Below are experts of layer 9 (counted from 0) of a mixture-of-experts language model. Rows are named router (the router's row for the expert) and show model dimensions 0-159. Each number is 200 + 30 x the weight over its row's rms, rounded and kept within 0 to 999.
After each expert's rows: a language model's description of what the expert responds to. This comes from a sample of Wikipedia text that the model never trained on.

# expert 23
router,185,196,237,182,231,215,236,234,166,228,233,216,205,213,172,239,259,181,150,167,172,184,225,213,225,223,205,216,261,154,185,164,254,220,194,222,186,196,187,260,179,178,132,152,245,235,215,218,226,188,178,164,142,214,187,236,177,196,209,164,179,207,202,210,155,246,140,233,191,199,235,197,184,153,229,180,221,168,168,246,210,188,174,228,195,179,202,228,213,217,227,200,173,200,203,174,260,141,177,189,184,203,177,184,184,183,209,270,180,195,204,189,186,209,196,146,247,194,265,154,178,207,197,205,246,219,244,232,147,178,207,213,205,222,230,208,203,157,213,171,153,196,229,200,177,187,233,253,168,187,173,172,140,225,164,216,172,253,215,182
Description: Word-ending pieces such as en, t, k, row, ung, often in Germanic names or nouns: Köpp-en, Gard-en-s, Earnhard-t, Pin-k.

# expert 40
router,150,286,211,226,242,267,197,211,155,187,221,114,262,174,194,190,208,195,177,165,258,257,231,200,196,261,159,177,206,205,198,231,213,162,217,208,212,131,232,173,200,203,192,147,212,218,193,195,224,188,193,219,220,169,191,196,203,184,170,164,202,223,236,236,183,221,216,197,155,184,183,222,200,196,214,196,186,195,171,169,236,239,187,210,201,242,237,228,265,240,220,202,149,175,221,169,243,182,203,201,178,230,169,238,185,200,205,231,221,208,165,203,196,211,205,180,230,186,235,191,165,149,232,180,194,147,132,225,212,225,226,202,273,143,228,191,218,176,171,175,158,200,222,183,188,197,265,196,154,210,222,211,208,237,236,218,210,198,201,195
Description: Word pieces s, S, z and th inside words or names, such as the s of Website, instead, square, Henshaw.

# expert 42
router,183,237,212,162,189,228,178,181,198,241,214,141,229,179,219,239,203,177,170,176,181,284,228,206,231,204,230,181,242,165,240,249,188,190,196,190,199,186,195,250,229,190,174,186,183,206,133,166,220,171,168,177,187,226,119,267,176,240,223,155,214,191,236,214,179,181,177,112,196,201,200,189,219,186,235,254,205,210,170,170,227,174,250,221,167,184,195,188,224,206,226,178,221,233,237,137,176,174,188,198,165,226,205,190,220,162,203,268,190,144,179,211,233,200,190,186,247,189,248,233,192,159,155,180,288,224,166,230,206,196,193,165,170,171,193,224,183,186,215,203,179,179,161,219,229,213,247,189,216,198,171,196,185,203,235,210,198,201,203,198
Description: Word-final pieces n, ing, ed, ling, ning that finish words, such as Government, working, Southern, cooling, plus short prepositions as, for, by.

# expert 18
router,177,180,232,234,202,222,232,186,211,253,180,182,227,191,163,144,214,192,153,163,196,213,219,166,274,222,235,164,206,213,204,160,216,181,214,178,223,192,222,177,204,260,186,172,213,245,235,148,187,204,166,187,184,199,194,214,173,212,200,207,251,174,200,228,182,183,152,195,204,228,214,233,236,229,250,230,231,203,183,232,207,193,241,262,176,201,194,245,240,233,193,176,204,182,168,188,227,224,119,197,219,212,150,223,215,147,180,234,251,213,198,229,251,138,182,157,206,88,172,169,206,250,222,172,188,215,167,216,213,205,217,188,213,148,210,241,188,209,211,198,194,215,138,230,196,188,209,189,196,162,182,164,183,206,197,228,242,204,182,148
Description: Word-initial prefix pieces such as sub, trans, con, dis, ex, pre, ca, as in subtropical, translation, converted, Portugal.

# expert 36
router,143,216,199,179,230,180,192,238,195,248,213,158,234,206,165,166,243,118,220,173,205,208,200,201,242,226,175,170,193,172,243,194,216,181,205,185,190,181,228,174,206,209,199,195,215,233,208,222,205,166,159,201,187,139,179,250,234,191,199,149,229,180,241,200,156,230,180,204,150,238,236,197,157,218,221,270,206,171,210,221,179,227,206,231,142,199,211,223,206,240,209,155,203,223,198,172,196,181,199,239,162,220,212,192,173,150,194,213,190,173,238,148,222,213,212,226,217,181,196,212,227,153,212,217,202,185,194,181,169,188,163,215,210,114,232,186,157,234,160,131,183,213,230,213,176,222,180,252,136,216,192,156,171,204,280,240,196,232,165,213
Description: Separator punctuation in tables and lists: pipes in sports and results tables, semicolons, dashes, colons, bullets, slashes.

# expert 14
router,189,193,227,240,230,191,202,240,214,201,225,176,228,159,218,222,200,172,193,193,203,197,200,167,218,198,189,160,159,189,246,197,268,173,193,184,158,166,225,221,168,284,160,189,217,210,258,215,240,198,173,173,278,223,173,220,186,210,149,213,228,190,210,218,143,238,204,191,182,226,177,198,211,174,165,203,242,174,152,200,226,206,243,160,185,200,235,217,237,219,181,195,181,164,188,157,248,169,123,268,194,212,134,158,263,122,191,198,178,221,194,209,222,164,180,178,229,191,206,217,218,217,203,218,259,239,200,224,188,254,158,236,245,208,243,246,208,174,195,201,191,180,185,218,197,173,195,163,222,226,211,225,183,173,193,194,168,219,189,175
Description: Opening or middle fragments like ri, h, w, tri, Pri inside verbs and names in plot or biography prose: carried, hinting, watches, Harris.

# expert 38
router,191,221,272,169,243,235,188,216,218,209,224,183,281,186,168,178,218,197,178,181,220,210,234,219,226,193,198,181,223,206,276,202,195,205,152,240,197,203,219,216,184,139,143,175,240,222,205,227,200,193,189,183,209,158,164,201,220,204,151,176,201,214,190,273,175,233,203,157,174,198,177,253,174,119,218,187,207,148,173,224,209,183,226,216,186,191,224,183,205,236,184,168,167,134,212,182,204,172,157,221,256,171,126,178,208,175,233,223,261,202,205,183,255,177,250,221,228,205,193,146,200,174,232,207,189,244,230,190,178,226,176,214,219,236,214,199,176,204,137,184,175,247,173,213,233,184,204,193,168,212,184,212,197,221,171,227,186,196,227,147
Description: Word-initial pieces w, W, sp, Sp and opening quotation marks, starting nouns like wing, wounded, witnesses, Speedway.

# expert 4
router,165,193,194,241,238,184,195,229,166,243,205,201,186,259,233,197,244,172,201,193,217,221,248,211,188,207,246,187,183,201,250,157,266,186,180,190,249,221,217,219,217,191,178,139,246,196,220,213,225,219,222,246,181,189,134,179,168,199,168,208,227,205,222,215,222,216,191,193,186,162,150,222,223,201,210,287,197,168,208,182,213,215,215,176,114,232,225,195,251,159,227,205,168,135,197,143,210,198,180,253,212,199,193,199,243,187,204,225,227,139,210,245,213,188,164,208,227,227,226,233,211,185,204,183,271,159,209,205,153,170,202,232,212,140,209,186,202,178,197,206,178,199,200,175,225,177,177,168,158,176,194,162,189,252,213,218,128,191,197,193
Description: Inner word pieces of proper names, mostly places and people, such as the o in Minnesota, Missoula, Benito, or Seattle's ttle.

# expert 54
router,236,258,177,166,217,187,227,194,197,235,220,162,222,214,195,188,218,186,206,125,225,201,235,216,248,183,214,235,187,183,240,181,192,187,206,210,206,177,267,184,174,202,130,150,218,188,215,190,231,200,209,212,208,172,192,245,212,260,146,224,219,179,147,170,198,240,188,202,207,193,211,172,189,227,194,237,176,169,173,203,186,160,244,206,189,214,202,219,162,279,215,214,185,158,247,130,184,146,160,220,225,252,232,137,233,198,148,197,223,217,236,238,220,220,155,144,226,139,177,179,170,146,222,185,238,205,219,232,163,193,182,218,182,220,164,233,233,208,212,221,171,217,186,239,178,191,248,212,176,222,185,205,156,195,225,193,159,202,182,213
Description: Syllable pieces, often word-initial, such as fa, Re, Ra, Da, ve, as in fame, factor, Return, above, Jukebox, Buddhism.

# expert 32
router,205,205,226,218,210,190,165,269,188,215,172,167,232,170,239,183,210,209,162,205,241,220,237,191,197,200,222,216,202,216,193,192,236,180,218,163,180,179,229,241,197,222,182,135,177,230,239,213,224,239,169,176,147,198,171,234,187,251,156,166,197,161,233,199,172,213,155,221,221,178,221,239,224,228,191,231,194,169,152,150,187,265,207,221,195,159,212,225,225,176,179,158,142,178,224,195,209,182,145,229,196,170,220,217,236,193,204,203,206,202,155,242,197,226,241,166,237,202,213,214,245,200,167,223,280,170,205,216,153,194,198,185,224,198,202,248,204,201,217,129,191,212,221,222,159,228,263,196,148,192,108,168,176,214,220,201,217,228,192,149
Description: Pieces like it, et, ut, ot, e, y before suffixes such as -ary, -ual, -ical: hereditary, military, spiritual, pharmaceuticals.

# expert 53
router,178,204,283,161,220,223,212,199,164,214,179,201,182,175,218,249,243,183,177,191,242,202,203,251,183,223,204,213,246,202,226,184,213,223,193,166,205,164,173,231,233,235,162,204,190,196,206,213,226,151,167,232,189,180,162,253,232,233,220,175,188,205,206,212,202,207,244,159,214,208,191,148,188,202,174,222,199,149,186,180,208,178,207,235,193,193,239,270,211,238,203,209,179,186,268,212,187,126,196,207,208,228,173,130,225,149,224,205,232,178,157,211,221,155,145,125,179,182,173,192,204,200,164,159,230,286,248,226,200,218,198,169,186,202,184,193,153,166,179,170,149,241,179,227,153,176,222,204,175,200,187,207,202,246,178,230,219,200,179,162
Description: Apostrophes as in men's, spaces before units, score pieces like –0, –1, and sports-report fragments like min-utes, La Li-ga.

# expert 17
router,210,189,207,206,242,147,160,303,233,200,200,130,217,144,235,227,186,119,191,173,219,193,230,210,216,196,189,176,176,228,220,236,259,200,186,203,219,219,249,235,175,202,164,205,220,177,228,173,271,223,202,266,215,172,159,199,208,200,200,203,198,153,273,208,180,225,238,171,170,217,180,237,198,234,197,228,210,210,190,182,209,190,204,216,160,215,226,225,199,226,242,219,170,214,171,148,216,165,192,187,165,178,204,190,175,178,241,214,195,197,198,219,200,172,154,205,269,225,216,223,206,152,158,190,237,166,174,208,258,186,163,180,177,181,230,217,226,167,160,164,197,180,218,239,229,187,155,159,219,245,223,199,147,225,197,184,206,183,175,189
Description: Middle-of-word letters like i, ni, j, h, especially Slavic or Japanese names and words like se-ni-or, tech-ni-que; also at, from.

# expert 58
router,182,231,220,198,222,224,226,184,217,256,193,149,243,200,205,175,178,206,184,141,197,175,208,224,251,202,186,183,162,174,244,152,264,186,180,193,205,172,224,199,145,204,199,152,203,176,226,207,202,171,169,181,193,205,165,237,172,200,153,180,198,170,192,245,136,244,197,205,186,220,240,200,226,242,183,230,242,196,208,232,257,215,186,230,217,272,222,225,229,262,216,217,175,181,227,173,194,216,147,194,264,199,179,172,265,183,178,175,257,171,169,177,232,229,168,171,194,193,204,160,227,199,191,196,168,230,195,188,220,223,186,229,167,169,156,239,202,211,215,171,177,216,173,226,131,170,279,206,218,159,181,185,179,237,228,247,189,217,208,179
Description: Word-initial syllables re, ro, lo, la, such as respiratory, Rocket, Role, lodging, colonel, Lord.

# expert 62
router,182,218,218,201,216,221,193,213,195,261,183,160,272,151,153,208,228,157,106,225,222,221,253,178,263,194,171,157,216,136,224,193,219,195,200,221,182,188,237,181,216,257,208,205,196,226,222,186,206,149,213,220,193,141,187,195,216,183,207,201,242,200,190,203,170,194,164,164,210,226,174,218,168,170,262,262,192,167,158,168,236,218,230,197,139,185,205,218,202,251,229,195,221,187,211,172,234,175,219,234,196,200,218,156,207,171,196,235,191,194,216,207,246,197,213,215,214,152,162,235,217,151,168,173,242,213,203,252,197,184,215,169,195,158,208,251,189,225,165,155,165,164,196,221,207,229,190,170,195,244,140,217,208,197,158,183,159,207,211,166
Description: Linking words between phrases, mainly and, commas, with, of, by, including, in lists and name pairs such as Youth and Sport.

# expert 41
router,123,235,208,225,247,254,182,181,161,192,183,152,209,167,227,205,228,153,165,191,257,232,208,185,203,227,209,203,189,211,235,193,194,182,175,140,220,155,234,200,236,213,212,171,203,240,225,219,264,212,140,197,218,171,183,214,166,220,206,177,198,182,219,233,171,230,188,182,233,188,177,169,195,170,156,210,210,179,208,180,230,237,211,243,159,156,260,206,235,231,234,166,224,182,195,217,192,152,220,250,164,199,224,144,222,159,222,234,228,171,193,209,219,189,149,189,203,151,201,148,294,196,151,195,206,210,137,199,193,230,133,164,198,181,185,180,235,166,186,198,192,191,239,238,163,206,203,185,168,210,218,197,166,206,202,236,163,219,206,204
Description: Wiki section headings and markup like ==, |, line breaks, See also, Career, Early life, and sports statistics table labels.

# expert 9
router,204,209,203,164,240,210,225,277,191,232,219,156,179,198,166,243,230,158,158,153,262,182,180,161,203,246,183,185,220,202,244,174,232,213,196,117,221,219,199,197,208,225,97,218,231,212,264,228,215,192,191,219,197,178,160,264,158,184,203,164,199,238,194,205,213,228,171,232,213,229,177,223,207,217,237,259,193,199,195,132,198,233,181,181,169,198,219,233,229,203,237,179,195,187,224,216,184,213,179,199,224,202,163,191,239,170,205,232,215,171,207,202,238,200,137,207,178,191,203,208,177,243,244,183,196,189,185,183,188,205,104,181,188,182,205,209,184,206,178,190,211,199,163,189,203,219,179,253,194,189,205,151,181,235,268,237,165,179,172,202
Description: Sentence-final periods before a new sentence or line, blank table cells, and the mid-word piece "ur" in nursing, survey, Frankfurt, Turkish.

# expert 15
router,196,244,206,156,238,207,156,203,141,229,185,166,241,174,241,123,229,159,185,215,220,227,226,180,218,200,187,161,180,197,236,229,243,229,194,146,199,234,214,169,205,206,160,177,256,232,250,182,199,148,202,153,191,202,185,178,173,275,188,188,216,217,159,225,212,200,241,169,216,252,196,222,232,166,232,208,244,227,172,194,215,229,253,284,151,203,243,202,239,218,193,191,187,177,175,178,234,152,174,165,218,230,127,179,186,171,209,168,240,183,185,251,230,206,165,208,190,170,172,173,248,209,187,184,190,160,191,248,210,157,194,182,221,202,228,210,206,200,210,203,158,224,231,218,206,198,232,231,199,197,213,194,184,244,196,191,253,188,203,168
Description: Capital letters or first pieces beginning proper names and acronyms, such as Qazax, RAF, Jacob, Jiang, Colorado, South American.

# expert 39
router,213,235,259,163,174,234,235,204,236,192,202,154,236,208,162,198,229,176,138,172,222,236,248,212,215,213,168,185,262,181,247,187,233,210,235,206,213,172,212,213,209,178,207,160,206,212,145,204,218,189,196,216,173,205,173,163,215,252,210,199,289,209,176,206,195,218,147,229,202,204,212,204,169,181,193,234,209,213,160,193,203,166,197,207,154,195,251,182,287,218,239,205,164,221,172,201,192,170,184,173,183,238,182,159,172,188,212,200,211,152,259,212,234,224,211,150,226,151,171,236,211,196,206,130,219,184,148,266,181,191,249,222,216,151,163,217,190,197,201,192,156,187,214,196,200,202,240,233,202,176,224,124,187,177,201,225,209,240,182,183
Description: Commas in running text, plus word-internal pieces and common verbs or nouns, like me-mo-ir, she-l-ves, voters, features, include.

# expert 22
router,212,252,217,229,216,230,195,219,211,201,215,175,252,206,220,232,262,201,205,203,190,213,189,218,226,216,192,214,175,210,227,160,240,187,189,217,232,202,248,227,185,197,83,187,289,194,216,202,210,150,198,165,202,215,205,254,221,207,200,198,198,184,211,189,184,214,246,193,207,190,217,244,203,203,188,188,238,203,187,213,292,177,194,210,120,213,185,220,254,214,202,177,204,181,186,203,232,175,158,218,195,204,186,222,226,170,194,188,247,160,212,206,200,176,190,200,178,137,213,226,200,189,163,173,224,207,212,185,167,183,201,154,170,177,220,169,131,213,145,203,194,209,212,265,169,231,252,201,118,267,176,178,193,179,194,217,181,249,233,181
Description: Line breaks after sentences or headings, closing quotation marks, and year or decade digits such as 19, 70s, 2010.

# expert 60
router,208,222,198,228,215,204,156,250,179,219,260,197,249,236,170,246,203,169,207,159,234,215,225,207,213,203,206,181,248,214,254,225,194,158,209,238,182,238,228,177,202,184,163,143,252,221,161,156,202,195,193,183,203,205,201,186,197,238,195,215,182,193,226,184,197,199,204,208,179,160,197,237,224,200,211,245,261,134,147,191,207,249,241,230,182,169,202,274,209,186,183,140,201,183,152,169,284,166,181,179,182,207,187,203,208,195,183,247,237,186,192,199,213,138,159,225,247,182,187,191,238,200,211,178,176,190,199,229,193,159,228,182,169,203,246,198,221,212,205,138,177,176,258,265,225,245,200,175,155,208,200,207,150,222,224,201,225,217,182,159
Description: Pieces like er, ch, z, der, Sch, common in German and Central European words, such as Switzerland, Musikwissenschaft, eastern, error.

# expert 33
router,182,207,246,232,254,235,230,278,214,224,179,188,199,169,218,217,234,136,192,117,207,231,204,186,220,215,227,182,226,169,216,227,226,182,187,152,200,169,175,156,173,197,167,194,176,195,207,193,260,199,177,185,218,171,176,191,251,192,242,182,268,187,183,242,224,292,175,139,178,203,195,187,201,197,163,208,175,182,205,197,225,193,253,227,246,185,231,246,213,192,173,211,208,173,260,163,171,199,186,216,163,244,169,179,171,134,192,215,191,208,175,230,266,182,148,197,160,141,224,135,205,225,198,171,216,199,184,193,227,212,211,212,221,176,210,209,148,232,226,138,201,218,212,213,172,220,207,213,180,217,177,205,183,208,181,216,220,190,185,180
Description: Tokens in sports and competition tables, especially medal labels, rounds and placings, such as silver medal, Semifinal, 2nd place, track numbers.

# expert 10
router,143,172,210,239,189,235,188,192,209,254,191,202,243,205,226,158,228,154,155,184,232,219,175,200,235,228,207,149,195,185,241,183,198,253,174,196,207,250,178,206,181,213,200,166,223,200,229,181,221,205,185,193,199,173,198,222,211,263,161,211,213,190,161,241,156,249,210,161,182,185,215,212,173,202,231,255,234,224,222,173,186,162,213,187,154,195,221,216,234,187,245,220,97,163,214,183,247,167,124,182,186,235,202,188,188,185,229,201,227,203,159,218,213,192,187,216,272,183,198,254,254,190,160,208,213,156,197,235,212,168,129,193,210,195,259,184,174,150,253,202,190,177,169,204,176,222,218,219,217,216,170,262,194,207,201,223,200,194,183,164
Description: Country, state and region names or their pieces after of, in, the, such as Australia, Netherlands, South Carolina, New.

# expert 46
router,216,228,228,263,237,200,223,198,219,186,235,168,193,154,150,218,245,222,179,217,184,221,201,213,205,254,194,202,207,198,248,173,219,221,143,154,150,155,241,230,180,231,145,197,224,195,227,177,242,177,198,195,177,190,215,216,173,266,163,197,224,194,179,193,139,211,179,178,206,203,163,167,189,201,205,208,229,154,205,202,186,240,194,188,185,170,228,207,207,206,226,194,207,149,226,188,221,169,120,161,231,209,231,226,245,148,205,223,254,193,182,165,242,162,151,182,254,175,193,216,212,224,220,164,274,141,185,192,197,210,133,195,185,184,255,247,182,219,201,189,158,190,226,189,189,204,244,182,177,178,214,183,203,198,223,244,225,230,174,140
Description: Bare space tokens before a following word, plus modals and short word starts such as can, could, would, may, ch.

# expert 61
router,211,218,196,246,194,272,214,183,157,204,214,187,241,169,191,204,224,155,115,139,220,233,217,250,203,215,222,212,194,136,244,198,248,224,188,194,193,224,220,169,142,219,207,162,219,187,203,176,221,203,175,212,194,213,189,232,236,211,171,227,175,219,228,219,158,207,180,188,207,200,246,242,185,179,244,214,181,183,173,203,174,221,204,207,184,183,168,208,220,274,248,242,164,190,215,184,190,214,166,223,222,228,191,190,229,181,240,243,211,147,259,196,230,236,174,137,172,143,178,207,219,157,160,140,211,176,211,238,208,160,169,184,189,169,220,215,209,253,174,201,152,221,159,229,185,175,225,215,172,206,226,148,189,207,221,189,227,212,155,142
Description: Participles and verbs after is, was, are in descriptive text: located, known, used, built, served, include, describe, remain-ed.

# expert 12
router,203,221,180,217,195,177,225,249,195,249,223,144,225,221,232,228,210,166,184,178,185,243,234,214,184,216,186,207,212,200,223,225,251,193,230,127,188,251,156,229,225,229,217,173,258,215,200,197,263,214,218,184,193,202,145,207,164,196,189,221,234,184,174,243,171,225,173,140,227,211,182,236,164,207,255,222,239,191,207,183,198,215,190,170,205,226,211,277,228,155,220,157,184,211,280,160,167,191,205,215,204,227,203,155,201,142,207,208,219,165,195,144,214,171,191,190,255,168,220,170,210,160,198,183,242,209,157,200,165,159,203,230,198,142,226,229,177,216,192,156,186,216,243,199,191,218,272,211,175,214,142,199,189,168,192,173,210,237,220,192
Description: Word-final suffixes completing adjectives and verbs, such as -al, -ical, -ing, -ed, -ating, as in fatal, digital, retrieved, promoted.

# expert 49
router,180,227,193,244,233,200,189,223,195,252,190,198,207,213,194,172,195,169,174,188,211,172,274,175,245,211,209,201,198,169,184,166,211,168,201,185,218,188,205,234,194,217,160,175,190,203,178,237,201,210,160,207,231,172,137,223,210,202,188,159,201,183,216,187,193,273,136,223,208,205,186,159,211,174,176,231,195,165,177,205,185,229,205,208,190,183,226,212,192,260,223,181,195,203,212,153,250,208,146,200,151,235,201,152,271,183,194,237,232,180,219,188,167,149,150,217,216,186,262,238,257,177,135,235,238,157,182,215,184,214,228,177,272,197,189,241,196,151,207,219,146,202,179,268,211,148,235,183,181,252,238,149,190,221,214,223,211,195,214,205
Description: Common given names and pieces inside names in cast lists, rosters and bios: John, Michael, Mat-the-w, T-on-y, also Dy-na-sty.

# expert 48
router,185,227,207,189,221,207,194,248,154,241,211,170,249,169,210,220,196,149,160,188,162,204,195,270,235,219,204,139,211,124,249,209,207,202,218,184,188,161,178,189,165,154,170,149,221,229,186,232,214,236,209,172,221,158,190,195,192,246,203,160,212,192,240,175,184,252,175,209,155,222,173,260,196,189,271,237,213,214,196,171,196,171,185,257,192,234,224,211,286,215,205,192,208,180,238,194,200,218,194,171,213,245,167,187,224,160,167,228,237,211,194,177,204,217,176,189,209,227,188,219,150,196,204,179,196,175,191,248,223,134,205,188,208,209,250,184,188,180,219,208,155,198,240,215,186,199,238,176,199,143,166,136,143,200,183,220,215,240,215,170
Description: Mid-word consonant pieces, chiefly d, also id, ud, z, k, as in attendance, Mandarin, grandchildren, outbuildings, red.

# expert 27
router,195,244,194,182,273,198,173,193,245,268,211,151,147,225,204,220,205,162,190,178,198,226,203,182,210,158,235,158,236,193,197,147,193,210,198,215,184,194,222,154,229,195,197,181,202,187,211,207,234,202,192,189,218,129,193,243,201,237,201,194,238,232,240,246,196,190,192,190,185,240,211,192,186,173,208,210,182,175,205,204,266,244,177,212,198,245,184,210,219,219,211,186,219,215,195,184,248,173,185,209,143,263,205,129,181,204,157,235,245,164,232,241,171,237,170,214,242,186,171,250,284,187,135,184,239,191,226,212,224,185,217,198,199,184,245,188,171,211,210,187,196,186,159,196,131,217,211,167,162,223,199,202,146,199,262,248,187,214,161,188
Description: Pipe separators and divider rows in tables, plus short consonant pieces inside words and codes, like Se-c-retary, en-ab-ling, SRB, PAN.

# expert 44
router,222,228,213,192,215,217,181,238,188,273,243,210,237,207,219,208,260,210,158,146,213,161,203,206,219,245,211,187,224,186,223,170,219,208,166,211,224,210,215,177,181,205,196,206,227,166,217,165,196,238,194,154,206,221,204,242,176,225,177,199,192,155,186,174,173,175,171,268,154,188,207,170,235,215,241,188,207,221,210,194,221,199,270,223,140,207,203,250,167,201,226,156,192,157,264,125,195,136,180,194,242,243,187,177,233,176,192,237,222,173,181,243,197,211,197,207,214,133,197,181,242,168,254,165,178,226,166,270,171,147,200,169,250,166,207,204,185,167,188,193,162,219,210,247,172,178,211,150,217,211,197,213,181,222,176,184,196,222,159,199
Description: Closing pieces like re, ck, age, ly that finish words (cricket, Heritage, Children, metalcore), and place nouns such as local, River, building.

# expert 20
router,152,268,153,184,201,213,220,208,180,221,204,204,187,176,204,250,189,197,157,181,219,222,230,219,256,240,180,192,226,203,173,175,193,206,167,152,180,243,197,215,205,184,199,211,241,238,258,183,232,177,198,169,172,189,169,224,204,185,236,192,155,214,198,230,197,247,193,209,198,233,236,155,228,205,260,201,206,196,185,159,249,243,189,166,209,252,239,190,223,217,209,164,157,185,173,199,199,216,157,214,217,199,161,101,205,196,157,258,239,166,232,161,215,158,182,204,223,171,221,149,201,191,150,205,186,191,176,242,167,204,209,195,228,150,211,265,159,204,165,173,180,203,190,194,164,213,209,209,189,260,190,187,179,145,235,183,218,260,253,185
Description: Century digits 19, 18, 20 starting years in dates and ranges (1940, –2019, COVID-19), plus the piece ar in arrived, solar, Department.

# expert 5
router,232,183,227,197,276,198,203,230,240,216,210,186,234,217,200,205,215,180,153,212,216,207,256,223,200,192,166,210,221,184,247,168,211,243,189,189,232,272,217,241,173,206,118,226,241,225,195,222,190,190,217,151,225,178,196,205,215,223,194,201,199,188,181,221,159,196,199,185,162,218,193,222,181,206,169,212,201,193,183,170,170,278,276,223,121,206,208,227,216,152,254,170,174,165,203,210,277,141,167,150,182,229,178,176,249,190,155,235,221,151,226,193,191,146,215,174,208,213,207,167,271,144,167,198,232,187,207,248,208,163,205,186,223,187,250,206,198,184,181,195,196,212,225,195,217,205,200,149,166,176,213,189,193,226,207,195,208,229,210,173
Description: Final pieces of proper names, mostly people, places and brands, such as Amaz-on, Hamil-ton, -ville, -ford, -son, often before commas or parentheses.

# expert 26
router,186,233,259,233,191,271,200,221,211,199,197,169,210,198,168,197,197,174,191,163,192,201,217,221,204,244,157,174,176,175,184,194,204,212,232,204,235,184,249,183,167,214,194,154,190,262,190,195,224,216,173,208,172,201,197,201,220,215,123,180,219,186,255,224,222,208,208,151,166,207,261,226,249,180,178,239,229,181,166,149,264,215,162,189,186,211,186,280,247,196,213,201,157,146,200,196,232,184,156,180,205,192,182,158,193,216,157,210,199,184,185,213,177,167,186,176,262,204,185,197,234,165,233,156,258,198,241,201,239,159,153,187,177,194,220,176,224,201,161,140,205,220,175,241,212,223,194,181,175,257,245,178,166,243,207,157,228,216,171,161
Description: Single letters or short pieces mid-word before suffixes (conser-v-ative, mi-r-rored, pos-s-ible), plus Cyrillic and raw byte tokens.

# expert 34
router,236,236,242,196,204,238,196,194,195,187,210,160,213,186,220,223,239,213,178,169,201,218,264,223,225,228,214,173,204,144,165,192,237,219,220,160,164,207,250,196,254,217,140,151,240,227,225,230,212,144,216,230,203,182,217,249,175,284,223,187,212,162,177,196,173,217,231,133,233,203,205,178,179,251,234,176,194,202,193,188,240,213,253,221,155,166,202,231,229,237,203,175,158,187,175,211,198,182,149,217,203,142,172,134,204,198,219,203,208,181,236,209,197,238,195,182,208,123,199,200,224,181,187,123,205,172,211,197,195,238,163,184,200,141,232,204,179,235,140,228,156,178,195,232,231,198,203,215,156,232,202,194,204,205,205,208,172,228,172,195
Description: Commas ending clauses or phrases, and main verbs is, was, are, has, be after a subject.

# expert 1
router,185,199,212,196,178,234,199,231,223,258,187,205,242,198,195,226,224,151,150,210,213,244,210,181,258,217,196,185,186,217,254,188,253,175,198,179,204,211,198,151,207,239,202,174,201,182,240,194,202,168,144,229,214,141,196,241,137,192,196,249,199,225,209,184,163,196,163,154,210,224,157,237,198,238,199,225,260,162,147,163,216,235,213,195,142,206,221,223,219,225,212,199,164,188,181,132,233,159,211,239,226,193,207,196,194,196,238,210,201,186,179,183,239,208,142,179,223,169,180,225,172,226,180,233,228,212,224,263,216,172,170,194,215,178,160,161,241,205,219,159,138,249,149,195,152,186,208,201,188,195,234,170,176,211,260,237,230,178,217,154
Description: Prepositions like in, of, at, near, during, also Romance de, mostly before places, dates or names: families in Perry, outputs of.

# expert 3
router,221,198,192,205,238,244,258,203,168,209,238,175,222,178,226,176,240,179,177,219,186,240,235,186,211,184,181,215,253,189,193,158,282,192,205,240,247,206,191,226,164,223,152,218,208,172,250,190,245,156,186,161,190,200,128,236,225,208,178,182,225,232,194,254,194,224,187,188,242,182,235,122,207,183,221,198,147,174,184,214,239,201,234,249,200,129,221,258,197,225,169,190,221,138,227,182,213,167,152,187,180,261,216,186,241,162,191,241,210,156,203,192,233,161,181,227,197,182,207,189,216,205,199,188,186,209,228,188,194,192,192,194,149,160,201,197,161,187,212,220,184,188,218,270,192,177,265,199,180,222,227,185,175,197,194,225,234,235,161,180
Description: Numerals and number words giving quantities, dates or table values, such as 2, 13 times, four players, 59.35.

# expert 50
router,228,205,279,234,226,218,229,205,231,198,241,198,212,161,168,199,181,181,188,194,227,245,198,170,229,275,183,213,234,222,249,215,255,219,199,157,206,228,192,201,199,211,181,148,210,179,203,191,230,215,213,234,191,169,220,286,173,174,176,154,216,156,194,177,180,282,230,196,159,185,165,154,205,203,234,216,214,130,232,204,160,235,201,206,179,215,212,202,211,206,143,161,181,146,215,180,231,199,225,198,181,224,172,150,159,149,187,245,264,191,218,175,238,180,162,241,195,200,187,175,217,228,221,185,194,206,231,176,230,190,190,236,160,172,191,204,151,199,228,208,164,198,202,251,166,208,244,192,203,170,199,211,171,191,199,186,236,258,244,168
Description: Word-initial consonant pieces b, d, br, ch, cl starting nouns and verbs: bayonet, break, battery, damaged, bomber, Drama.

# expert 7
router,213,206,154,229,206,182,244,241,214,241,222,241,240,213,227,181,205,159,182,151,152,241,245,210,208,237,180,216,280,236,198,180,234,198,188,203,194,199,243,230,191,186,120,158,191,198,223,172,236,169,213,223,216,209,184,197,190,215,169,215,227,235,200,205,174,178,116,162,164,251,167,163,207,222,183,224,196,168,140,224,191,233,181,209,161,202,265,227,248,203,229,190,171,205,216,202,216,177,198,201,199,199,168,171,187,196,197,244,212,190,189,195,174,206,154,188,191,181,142,186,218,163,214,210,282,243,201,232,184,195,238,202,202,185,261,200,220,131,205,217,135,212,148,214,231,178,186,224,217,208,166,171,146,242,216,226,184,213,204,177
Description: Word-initial prefixes and inner pieces such as re, pre, con, imp, en, th: tru-th, te-en-ager, imp-ressed, often in narrative text.

# expert 25
router,183,215,217,219,238,190,197,209,230,184,179,185,235,200,161,184,198,189,194,217,207,253,220,153,278,257,193,184,193,228,233,158,218,151,185,183,258,172,221,213,209,199,180,179,217,185,215,196,216,141,202,201,213,131,158,206,193,229,174,137,262,186,207,217,192,228,215,192,246,214,162,244,243,221,209,232,195,188,191,173,225,232,261,216,181,202,160,173,280,263,168,175,174,186,215,142,256,204,177,153,186,209,184,193,211,154,218,196,229,187,181,169,268,138,170,203,253,187,215,196,232,176,162,190,193,200,136,181,210,174,229,228,250,190,192,186,182,200,185,224,167,197,185,250,184,228,261,198,174,206,203,189,198,211,187,170,223,194,172,175
Description: First letter or consonant cluster starting a word, often capitalized in titles and offices: C, M, ch, cl, as in Ad-ministration, F-ull Professor.

# expert 13
router,181,226,207,205,268,183,222,251,205,232,210,194,204,190,203,176,196,179,175,198,276,261,226,217,233,206,224,197,236,151,200,210,243,245,215,200,233,246,207,267,157,202,158,210,227,196,242,226,180,176,185,191,214,155,169,250,174,229,177,181,248,202,215,209,195,164,197,152,168,205,182,192,178,211,208,196,211,189,183,193,247,192,248,228,176,233,297,212,207,175,156,165,198,157,227,160,219,170,169,164,168,204,220,163,251,159,190,253,242,152,178,221,228,181,193,220,163,202,230,182,210,199,200,194,175,156,201,200,173,173,195,123,228,178,232,159,137,174,172,163,188,208,206,193,173,233,211,171,193,204,211,187,157,236,244,229,214,223,198,190
Description: Digits and small numbers in tables, scores, race results and years, usually between pipes or semicolons: MNZ 1 Ret, | 1 | 2 |, 2004.